Below are experts of layer 2 (counted from 0) of a mixture-of-experts language model. Rows are named gate (a neuron's input weights, with its number), up (a neuron's input weights, with its number), down (a neuron's output weights, with its number) and show model dimensions 0-191. Each number is 128 + 24 x the weight over its row's rms, rounded and kept within 0 to 255.
Before each expert's rows: a language model's description of what the expert responds to; "comes before" lists some tokens at least twice as common just after its tokens as in all text. This comes from a sample of Wikipedia text that the model never trained on. Tokens count by the router's weight.

# expert 10
It responds to: Commas after nouns. Commas and closing brackets or quotes right after a word, such as consoles, or leaders, before clauses with and, which, including.
comes before: "and ", "which ", "but ", "in ", "with ", "he "
gate2 [182 121 117 145 133 113 173 120 123 125 108 171  78 129 141 173 124 163 104 124 141 149 113 132 139 114 164 119 149  89 167 140 122 125 132 152 125 101 174  99 144 127 116 105 155 119 108 118 150 112 174 155 115 147 128 115 116 131 131 167 129 162 123  97 109 156 165 117 111 113 166 146 137 161 124 126  93 144 121  87 135 137 122 112 137 116 113 147 121 142 127  92 109 132 126 135 116 137 124 140 209 114 105 124 111  88 131 117 159 133 156  86  99 136 127 119 129 141 113 157 173 145 135 119 159 111 144 107 145  88 121 147 151 109  85 138 136 139 161 149 112  99 150 141 163 104 152 157 159 141 143 119 113  79 124  96  85 116 100 148 136 121 118 106 123 144 170 123 149 117 120 150 184 130 138 162 146 183 173 112 107 147 117  77 165 110 112 129  79 139 122 159]
up2 [134 118  96 136 122 122 135 137 126 152 126  99 137 126 144 146 133 104 151 152 103 169 149  94  78 100 105 129 112 139 117 112 160 144  99 136 113  95 109  89 169 168 114 156 188 163  76 105 111 126 122 133  93 133 165 101 130  89 111 126 108 169 148 112  95 152 153 142 142  80 130 126 161 138 109 129 168 133 130 201 121 142 108 146 102 110 100 168 143 161 118 160 113 106 114 127 132 144 116 111 132 138 133 163 149 127 128 133 122 160 128 124 101 145 122 121 114 116 113 113 123 137 102 114 112 127 145  83 106 101 153 102  70 129 131 126 108 174 166 171 125  75 132 120 111 132  94 109 175  93 120 134 122 148 156 117 107 116 132 120 115 144 154 147 142 127 157 144 125 153  98 134 127 117 147  94 130 132 151 129 138 146 170 144 147 127 174  99 138 100  67  85]
down2 [105 146  88 127 160 148 141 141 107 135 132 137 128 127  94 157 134 127 159 125 113 145 130 110 172  74 124 116 123 121 153 165 167 154 127 136 128 125 121 147 145 103 129 125 162 159 142 119 136  90 129  93 124 139 115 112  85 154 106 114 106 122 106 116 127 159 115 162  75 123 144 143 176 109 161 121 152 129 128 127 116 137 137  60 113 126 171 141 160 100 102  98 122 152 121 112 118 132 136 125 168 100 118 121 131 157 137  95 146 144 136 123 163 104 127  77  95 111 142 100 124 107 156 136 105 110 151 100 146 120 123  82 102  65 127 141 114 106 110 133 109  95 123 140 110 111 112  93 158 119 164 152 119 130 143 131 105 102  83  84  97 135 134  98 146  92 140 129 109  95  96 147 160 143 135 136  70 136 126 122  62 184 106  84 134 135 163 134 148 119 104 143]
gate3 [130 111 140 152 151 120 126 133 142  77 135 121 124 131 123 128 108 178 145 138 155 135 155  82 139 126 113 107 118 133 156 132 146 146 128 116 121 149 105  93 135  98 111 133  91  88 125 121 178 166 121 115 132  85  99 127 166  64 126  78  79 146 136 137 147 140 119 147 139 119 154 126 134 178 104 149  78 154 117 115 145 138 121 165 145 115  77 149 147 155 138 115  90 160 134 159 174 133 144 144 113 127 164 140 142  96 102 132 109 135 142 150  95  95 144 118 136 129 102 119 106 129 136  98 122 137 154  92 102 123 116  69 150 137 139 152  81  93 116 138 121 104 149 133 136 180 131 152 124 131 113 136 141 101 102 146 111 134 120 129 172 197 121  95 112 157 154 106 128  82 124 139 177 103 105  81 132 122 123 120 151 119 135 130 119 136 110 125 127 181 137 150]
up3 [132  96 129 122 165 138 104 137 150 147 137  89 104 118 148 119 126 111 127 154 161 145 131 119 120 142 133 138 136 124 132  83 103 108 102 100 142 119 124  86 126 118  98 123 116 118 106 153 138 176 127 177 116  99 138 140 104 127 154 114 129 133 128 148 153 219 117 121 132 154 138  95 116 138 135  96  99 106 143  97 122 177 150 142 147 130 126 171 182 118 149 100 154 143  91 150 101  91 118 138  97 120 142 155 114 143 152 109 146 150 159 170 102  64 166 140 165 156 127 122  71 134 172 104 137 136 107 123 134 133 101  93 149 141 116 150 127 134 157 129 125 100  63 146 161 121 118 136 162 131 114 154  83 102 136 135 107 137 119 127 123 161  98  83  75 127 114 131 139 133 153 157 169 114 117  87 124 130 126 131 140 119 157 143  89 128 113 104 119 152 129 124]
down3 [ 96  97  97 136 114 156  94 190 134 100 136  78 128 133 103 125 156 159 154 142 113 180 115 112 143 124 125 149 115 125 124  79  99 121 140 144  92  79 114 132 141 135 132 167 161 140 131 149  85 120 118 162 117 101 150 168 164 124 142 129 140 108 130 107 138 131 149 195 145 119  98  97  96 143 139  81 144  83 151 138 116 137 139 111 133 125 158 111 121 131 109 133 171 118 166 113 133 141 150 126 146  94 128 130 138 149 114 150 152 137 110 134 155 154 125 146 112 130 157 138 115 145 113  99 110 133  66 151 126 196 102 158 158  89 112 134 159 173 129 127  70 162 121 119 118 137 127 145 144 164 127 114  85 148 139 131  95 122 125 115 130 140 154 124 104 120 131 121 133 143 126 123  96 106 155 141  99 151 119 125 150 114 117 143 125 115 103 100 153  75 119 188]
gate4 [137 159 128 135 117 156 104 133 113 132 112 154 149 128 170 125 161 117 137 118 120 130 142  94 117 146 117 132 124 113 120 153 141 111  98  86  95 126 105 167 189 170  96 140 162  82 123 170 147 139 150 146 134 101  93  97 121 125 130 139 110 148 145 178 144  87 103 126 105 105 108 145 129 148 114 147 126  94 133  55 125 128 158 110 126 150 137 170  88 103 155 142 112 160  81  87  76 124 164 140 123 105 134 102 139  99 137 100 100 155  94  94 120 100 118  61  94  96  68 117 162 125 141 127 129 139 112 156 116 119 160 116  97 152 126 136 113 160 141 136 143 134 150 153 149 117 138 124 158 109  94 125 110 149 132 122 157 100 106 113 108 101 122 136 105 126 132 172 116 112 146 113 157 118 130 101 151 167 114 155 129 141 112 109 178 146 112 134 120 131 143 133]
up4 [116 121 115 133 141 144 116 173 119 153  98 147 113 131 169 103 142 110 152 118 163 182 103  93 110 104 107 145 123 138  90 156 101 104 156  79  94  71  87 122 124  97 100 112 101 106 114 177 155 169 170 125 155 147  97 134 112 115 133 142 118 125 153 151 108 125 110 134 112 127  99 138 123 143 100 132 128 146 146 120 112 133 164 135  91 107 129 146 108 139 163 134 111 149 107 151  96 142 155 103  82 122 169 135 132  96 149 148 125 121  75 125 120 148 102 132 144 147  95 110 159 144 150 110 158 141 131 125  92 110 148 117 118 134 136 118  97 188 121 170 144 142 156 131 110 103 122 137 154 117 117 107 110 162 115 107 158 103 124 124 102 140 121 105 103 158 128 177  94 123 134 125  95 123 126  89 144 197 119 113 188 152  88 127 141 109 111 107 111 100 136 143]
down4 [120 121 123 112  84 133 157 125 111 143 116 141 155 112 102 136  72 135 130 152 156 110 116 146 106 110 187 153 129 133 121 120 115 137 155  98  89 119  78 117 104 138 110  94 143 150 143 118 118 124 116 118 141 120 148  96 104 112 108 166  68 131 104 152 138  95 124 107 113 120 117 167 151 158 183 179 125 131 158 157 142 150 191 111 146 129 142 146 153 133 127 142 104  99 123 105 136 111 141 157  90 133 101 130 127 149 104 126 151 113 102 152 122 106 126 136  97 128 131 113 138 165 162 148 137 137 141 142 152  96 138 147 127  83 143 136 147 143 119 165  98  94  66 129 133 127 126 170 137 167 124 122 137 148 110 120 127 131  99 169 109 166 131 160 167  88 145 180 147 110  81 117  93 171 134 114 126 118 106 144  79 146  96 122 135 138 147 138 151 166 154 109]

# expert 7
It responds to: Table numbers. Numbers and short codes standing alone in table cells, mostly sports statistics such as goals, points and goal difference.
comes before: "| ", "|", "(", ".", "/ ", "% "
gate1 [148 139 195 149 140 152 123 101 113 122  83  88  97 154 116 133 128 137 131 109 145 165 118 113 150 100 121 142 147 128 132 123  97 162  82 127 128 161 139 127 137 130 107 104 127 125 121 151 145 118 101 176 137 118  96 193 159 106 110 153 139  99 189 153 127 136 120 109 117 122 114 126 131 166 123 138 113 150 169 162 139 110 101 183 153  96 108 115 102  99 106 145 120 166 127 146 134 191 141 123 118 143 113 128 144 129 150 107  96 176  72  79 104 161 130 131 144 167 143 133 102 136 114 136 132 141 153 119 171 129 115 118 130 139 141 126 131 166 160 115 130 151 121 127 150 123 122 113 120 116 132 115 164 109  83 116 118  85 137 140 119 128 155 113 124  99 141 122 110 156 150 130 148 166 145  86  96 136  74 154 116 164 122 136 153  91 155 106 123 185 139 123]
up1 [121 133 128 107 112 109 116 125 133 104 174 113 144 160 131 127 127  89 110 138  73 139 163 119 105 126 118 127 173 100 143 165 127 152 139  98  81 142 125  98 150 119 157 139 132 134 156 130 114 142 105 113 155 149  89 148  95 172 152 124 159 141 109 136 113 124 118  80 116 161 127 157 100 112 128  94 141 141 127 123 117 122 136  57 124 126 159 136  91 111 118 127 107 109 118 145  90 128 156 137  93 122 120 159 129 147 129 130  97 169 137 171 145  94  93 137 105 137 100 150 123 115  81 127  82 136 138 129 113  95 111 165  78 121 144 155  92 112  90 113 129 106 159 141 121 134 104 118 170 127  95 114 126 103 145  76 153 141 156 126 162 148 122 109 180 146  81 124 174  89 105 162 103  84 129 156 124  93 140 144 119 130 131 138  98 164 126 131 137 101 108 131]
down1 [100 146 122 159 133 122 137 114 141 147 173 150 129 176 125 129 175 114 141 154 115 151 119 138 124  91 137 141 120 150 117 166 164 122  86 101 154 139  85 121 173 140 160  88 132 120 122 129 144 168 135 132 118 172 105 136 128 117 113 123 136 123 129 147  99 124 148  57 135 114 132 139 134 156 112 104 148 106  93 112  79 113  78 124 103 152 152 121  90 140  91 105 136 110 168 137  96 135 144 154 160 146 120 120 119 126 132 161 106 138 135 149 119 112 147 128 128 105 109  85  85 121 127 160  99 157  82 149 150  75 124 162 125 163 132 138 133 125  48 101 150 117 159 179 141 147 112 147 116 125 107 129 108 121 147 121 146 142 163 160 125 152 129  86 151 148 133 144 134 135 147 114 118 119 112 152 109  63 121 138 116 116 128 100 127 153 138 154 151 108 177 150]
gate2 [107 138 134 102 155 145 148 135 121 119 140 101 134 115 176 147 170  96 105 132 142 118 103 115 132 151 130 137  99 115  92 136 102 192 129 121 161 142 138 128 145  98 100 139 119 127 110 174 125  94  74 141 150 116 151 117 159 123 160 180 147 143 100 128 146 151 100 167 154 105 106 146 149 141 110 115 108 144  85 159 119 173  79  98 125 134 132 125 128 144 186 125  61  99  90 152 114 113 108 155 116 125  99 122 141  95 126 128 139 162 111 148 124 158 141 144 124  85 140 125 142 106 168 137 117 133  89  88 162 101 123 121  93 131 135 107 107  97 161 102 143 140 165 136 147 146 159 134 138 134 128 141 164 126 157 118 144 106 102 136 123 131 142 123 106 134 106 101 152 104 123 133 122  69 163 147 129 123 107 104 107 143 102 149 119 159  64 123 166 125 150 152]
up2 [108 124 140 109 138 110 120 112 119 116 101 109 127 128 161 125 180 134 140  79 146 116 138 139 113 123 151 148 113 135 123 124 153 153  93 161 131 113 152 184 128  79 120 156 146 139 125 140 112 106 107 111 130 102 172 137 124 105  82 123 101 152  89 158 134 155 106 133 108 115 141 157  97 152  94 113 123  93 128 102  85 156 119 160 144 126 176 129 102 118 164 131  78 136 105  72 134  87 140 132 147 125 113 141 134 146 143 117 133 156 132 135 103 144 120 148 157 152 144 162  75 135 148 133 156 138 102 111 174 109 143  83  98 159 146 103  90  90 142  91 114 124 145 157 153 134 132 159 111 152 124 127 124 122 112 136 122 136 104 111 130  90 125 145 120 118  91 133 189 106 113 135 136 112 132 148 138 183  96  65 109 112 122 103  73 165 118 130 168 118 145 136]
down2 [ 96 110 106 146 108  94 148 153 132 132  94 139 153 156 111  71 148 104 143  81 143 112 134 148 140 112 145 147 160 174 150  96 125 156 146 141 176 137 146 138 146 112 159 137 118 122 102  98 111 207 157  99 137 139 179 132 116 120 128 126 108  82 127 106  91 180 149 140 118 147  90 147 125 193 109 164  98 117 133 123 110 130  61 161 151  91 140 118 147 156 135 118 122 115 153 114 136 162 100 103 124 166 126 114 150 148 133 109 109  85 109 134 102 138 120 111 139  90 128 137 130 104 130 127  91 140 116 149 170  86 111 155 130 172 155 106 144 106 125 110  98 136 165 139 111  90 154 122 150 117 169 141 129 145 114 146 129 165 135 137 147  95 118 172 125 108 119  94 105 138 115 155 132 131 108 131 121 121 132 142 141 110  94 118 122 103 117  97 115 132 132  99]
gate3 [104 159 147 182 133 143 140 125 159 108 105 144 125 107 108 160 153 127 129 121 145 163 144 145 117 160 169 162 175 122 144 150  98 107 123 131 151 150 138 140  86 120 118 132  90 155 115 124 147 113  71 121 111 134  96 119 139 192 114 125 144 166 139 159 109 126 122 152 154 133 137 109  95 103 124 135 119 157 135 135 143 120 139 128 118 134 142 133 125  96  97 122 120 133 107 128 134 117 113  95 124  99 130 143 152 128 134  84 135 116 115 145 116 107 138 118 158 155 179  92 136 157 123 130 116 106 117  98  97 196  75 176 115 156  65 134 114 125  94 133 114 155 155 151 138  78 107  93 117 137 146  89 114 156 112 135 126 119 111 154 135 112 140 146  96 155 131 133 117 142 175 143 119 109 176 164 122 137  81 111 145  99  98 157 133 109 101 185 124  94 147 108]
up3 [158 149 155 135 115 155 149 150  85 132 121 117 146 160 132 108 118 127  87 107 120 123 100 126 155  84 117 102 115 126 110 122 167  94 139 112  97 118 114 115 167 157 150 117 166 130 127 109 112 133 175 113 125 154 116 160 137  93 133 180 107 168 139 128 140 137 115 181 120 140 129 147 143 115 114 134 124 113 110  93 122 129 117 121 134 100 156 131 144  88 129 115 111  86 144 139 129 110 119 139 155 131  99 134 115 124 103 178 127 104  79 109 110 162 111 127 112 138 114 102 128 144 152 128 111 182 123 174 138 100 190 129 114 124 182 127 131 147 140  97 173 133 131 109 128 146 127  94  89 100 146 162 156 125 131 165 101  90 172  90 120 144 163 125 152  90 143 164 111  91  80 138 153 126 135 107 125  72 150 166 151 118 145 149 138 107 145 157 152 114 123 168]
down3 [189  90 129 104 147 134  90 113 162 118 144 159 155 103 110 101 138 130 162 131 144 130  99 159 143  81 107 132 120 145 127 133 122 108 120 127 111 116  96 116  92  92 158  94 177  89 110 152 153 143 142 108 134  82 142 157 120 126 140 171 140 114 127 169 151 106  83  78 143 135 102 129 118 142  74 130 149 147 134 134 154 144  95 106 142 151 161 126 129 133 115 111 148 133 144  92 148 114 123 135 143 126 156 129 128 125 123 146 137 160 116 145 171 161 138 136 139 142 162 128 139 122 128  67 132 127 153 122 129  84 142 124 173 139 112 150 122 152 178 123 128 130  50  93 147 113 135 134 152 130 177 148 137 141  97 157 169 142 152 105 120 124 120  86 128 141 135 139 131  78 126  77 134 103  87 110 112 157 132 118 161 104 102 147 115 123 145 107 127 115 153 103]

# expert 4
It responds to: Digits in years. Single digits completing years and numbers, as in 200|5, 199|5, 191|9, mostly in dates, citations and tables.
comes before: "–", ", ", "| ", ") ", ")", "."
gate1 [109 144 175 129 133  76  99 132 147 118  88 130  97 133 126 140 150 167 136 145 156 153  86 108  99 132 129 145 151 127 128 167 119 104 108 118 154 141 139 126 126 130 176  89 132 109 146 119 129 123 156 130 116 117 105 104 123 137 193 142 114 133 134 141 118 122 150 120 114 109 105  97 112 150 182 110  92 116 136 117 147 129 170 117 156 129 151  81 143 127 160  69 135  83 157 179 103  81 133 133 100 136 122 111 162 124 177 144 116 115 142 140  92 122 114  93 102 156 109 106 154 155 143 112 135 115 137 146 156 150 142 168 153 144 120 134  92 147 166  91  92 150 136 185 174 155 119 128 130 157 106 104  95 145  96 108 142 147 152 118 124 101 125 129 154  90 132 153  96 164 147 160 109 111 117 108 130 154 120 115 137 148 127  90 140 107 137  95 105 120 155 101]
up1 [116 111 115 106  85 103 143 160 146 131 130 161 130 145 147 135 139 109 113 142 149 129 158  92 113 116  94 165 131 106 157 118 165 117 118  93 130 106 134 103  99 119 104  94 144 144 132 116 120 159 130 123 112 139  85  89 126 101 135 118 125 121 137 102 167 112 129 108 119  99 121 131 130 138 152 140 182 120 150 139 127 138 205 107 155 104 132 120 129 151 199 152 131 126 127 116 149 140 136 152 151 105 143 158 151 176 154  90 141 139  85 142 140 159 115 170 109 133 174 150 114 156 119 142  97 102 139 152 119 111 100 124 118 129  95 133 115 147  62 172 140 175 111 133 134 124 135 135 154  95 111 120 117  61 180 164 134 171 107 111 161 146  79 135  91 167 115 113 130 145 141 105 106 148 112 117 109 116 123 100 145 136 171 125 120 134 141 130 142 151 129 156]
down1 [128 134 107 123 149 131 118 166 160 136 150 133 138 136 121 119 114 127  98 168 110 124 114 142 111 113  73 144 108 151 117 121 131  63  96 165 161 133 118 152  88 111 150 168 172 116 143  87  76 127 113 101  88 163 134 175  71 125 146 142 128 151 145 144 133 111  83 117 114 108 152 126 156 110 122 129 113 145  81 164 128 129 148 122  63 154 112 132 141 143 112 106 125 107 144 102 139 173 127 122 116 161 138 139 134 131  95 131 131 111 107  77 100 109 134 112 127 186 147 128 142 151 105 129 125 141 133 104 162 129 137 147 136 101 105 103 153  99 157 115 111 134  94 128 125 141 157 135 103 109 123 126  71 116 121 116 130 121 162 122 131  99  95 118 144 145  78 128 184 123 122  90 158 123 115 155 120 103 132 164 144 102 134 120 147 164 127 142 124 129  64  96]
gate2 [116 125 119 114  86 144  73 128  97 155 119 153 130  86  94 112 135 114 123 118 106  83 133 136 162  80 109 100 155 119  93 145 116 122 126 142 146  78 154 138 120  86  73 102 122 117 110 109 120 148 107 122 141  91 141 121 109 128 148  85 136 186 131 146 159 156 122  83  89 134 104 114 135 161 119 133 101 144 139 136 106 121 131 142 121 130 153 124 164 175 152  91 102 152 142 124 115 113 160 154 145  71 135 117 164 136 141 137 146  91 144 176 138 155  81 116 101 129 159 148 144 145 132 130 160 112 123 144 147 104  82 124 118 112 125 114 120 157 111 140  89 152 132 149  75 132 104 125 153 150 141 131 113 115 131  94 132 113 139 137 143 107 144  92 131 121 141 138 111 148 120  83 138 134 128 125 129  75 127 156 125 170 157 125 115 126 117 160 152  84 183 165]
up2 [101 116 113 123  81 146 139 128 107 137 120 174 140 133 156 130 129 108 125 107 112 150 115 159 149 113 107  74 124 169 100 146 103 155 158 138 154 143 103 133 151  80 126 113 129 115 145 104 101 110  95 135 117  79 140 133 124  84 150 121 111 151 118 141 176 155 165 129  85 131 110 137 132 123 121 134 125 140  95 168  86 128 145 108 139 140 134  95 131 148 122  73 157 120 117 138 105 152 149 144 174 124 138 154 170 132 100 166 129  96 132 138 136 157  95 108 148 100 156 136 153 161 125 137 152 116 102 138 134 153 104 131 115 128 139 151 172 147  82 149 131 136  89 167  87 134 126 130 130 180 149 130 138 122 126 112  81 108 154  99 150 136 144 137 137 151 122 144 131 138 126 141 142  99 124 146  85  72 139 177 174 149 119 114 179 104 138  97  86 143 173 119]
down2 [141 103 133 136 120 117 139 141 144  85 178 139  85 153 180 117 141 165 116 132 136 156 168 145 113 125 108 137 122 156 171 168 111  85 116 137 142 127 110 120 140 152 148 153 131 166 125 134 161 144 117 113 105 145 145 132 118  84 115 164 116 130 149 146 138 129 139 112 151 110 101 123 130 100  95 115 114 121 166  98  96 102 166 134 119 121 100 135 116  83 161 147  87 123 122 110 148 182 157 100  94  85 137 132 156 150 137 134 117 100 138 136 142 111 150 146 140 117  94 197 110 139 125 154 115 142 123 165 134 140 136  91  88 110 132 154 144 145 172 134  84 157 106  90 155 143 157 150 130 102 134  88 155 120 102 124 126 118 107 176 136 115 131  91 108 152 149 138  98 118 101  74 160 115 106 142 158 136 120 107 124 143 117  69 138 123 151 169 132 113 105 100]
gate3 [113 117  81 139 116 180 148 108 126 154 154 103 121 123 150 136 193 121 151 121 170 117 132 179 134 129 129 193 172 147 153 112 131 157 145 141  81 142 123 139 129 147 124 144 123  96 135 140  66 129 104 133 126 125 139 129 125 133 128  83 111 127 152 128 124  83 107 150 149 123 141 152 101 104 122 105 132 130 168 142 120 104 105 147 137 130 118 127 126 139 164 141 108 128  74 169 109  76 151 119  95 130 129 180 109 111 113 112 109 132 106 124 160 116 132 124 119 117 135 141 114 123 143 135 132 110  89 133  89 155 106 126 112 141 118 147 117 142 123 153 147  95 130 107 126  63 129 131 146 128 163 132 131 137 124 156 116 172 150 154 147 111 135 177 122 162 154 137 100 179 161 105  84 126 104 113 197 116 130 120 147 127 114 130 162  99 140 125 115 153 186 102]
up3 [ 91 107 165 132 157 143 137 137 117 138 118 117 152  99  93 145  95 125 106 143 137 160 143 107  95 118 106 128 107  99 101 171 143 138 138 117 160 104 101 114 114 120 139  96 137 155 165 119 173 117 158 106 127  99 140 149 119 139 116 166 122 139  79 148 186 164 121  66 133 103 109 109 154 146 145 166 131 112 106 158 103 137 175 155 134 116 133 134 129  97 104 163 137 129 176  79 144 103 171 126 183 116 110  71 123 113 139 127 112 144 100 108 125 147 124 146 133 100 144 132 141 146 114 130 134 131 154 104 106 115 165 139 148 164 127 121 159  99  96 101 111 164 147 135 107 132 103 125 113  91 157 102  90 103  89  99 131 112 135 133  81 106 150 115  91 125  98 135 110  98 161 104 114 101 153 121  95 104 105  92 163  96 136 118 133 143 120 147 118 156 129 126]
down3 [143 127 139 129 129 139 155  90 144  97 104 112 145 115 131 134  97 101 108 107 148 152  78 142 150 154 149 105 119 120 135 131 139 137 131 187 193 114 120 118 139  94 110 109 144 157 128 105 117 103 138  91 184 117 110 131 129 158 129 153 139 148  89 103 141 108 144 140 161 127 108  97 149 158 102 160 112 140 102 177 145 157  73 113 127  93 131 164 138 132  97 127 123 113 144 107  94  91 116 122 159 157 137  94 118 123 141 128 128 138 115 127 125 119  76 111 134 151 110  75 110 102 117 107 119 121 140 103 147  92 101 128 169 127 111 120 156  79 142  87 116 122 156 153 106 164 112 156 174 148 137  99 134 145  95 103 163 162 122 107 118 117 133 100 113 157 132 104 169 105 149 174 157  80 141 151 119 122 152 137 128 106 102 142 149 166 121 112 135 160 162 146]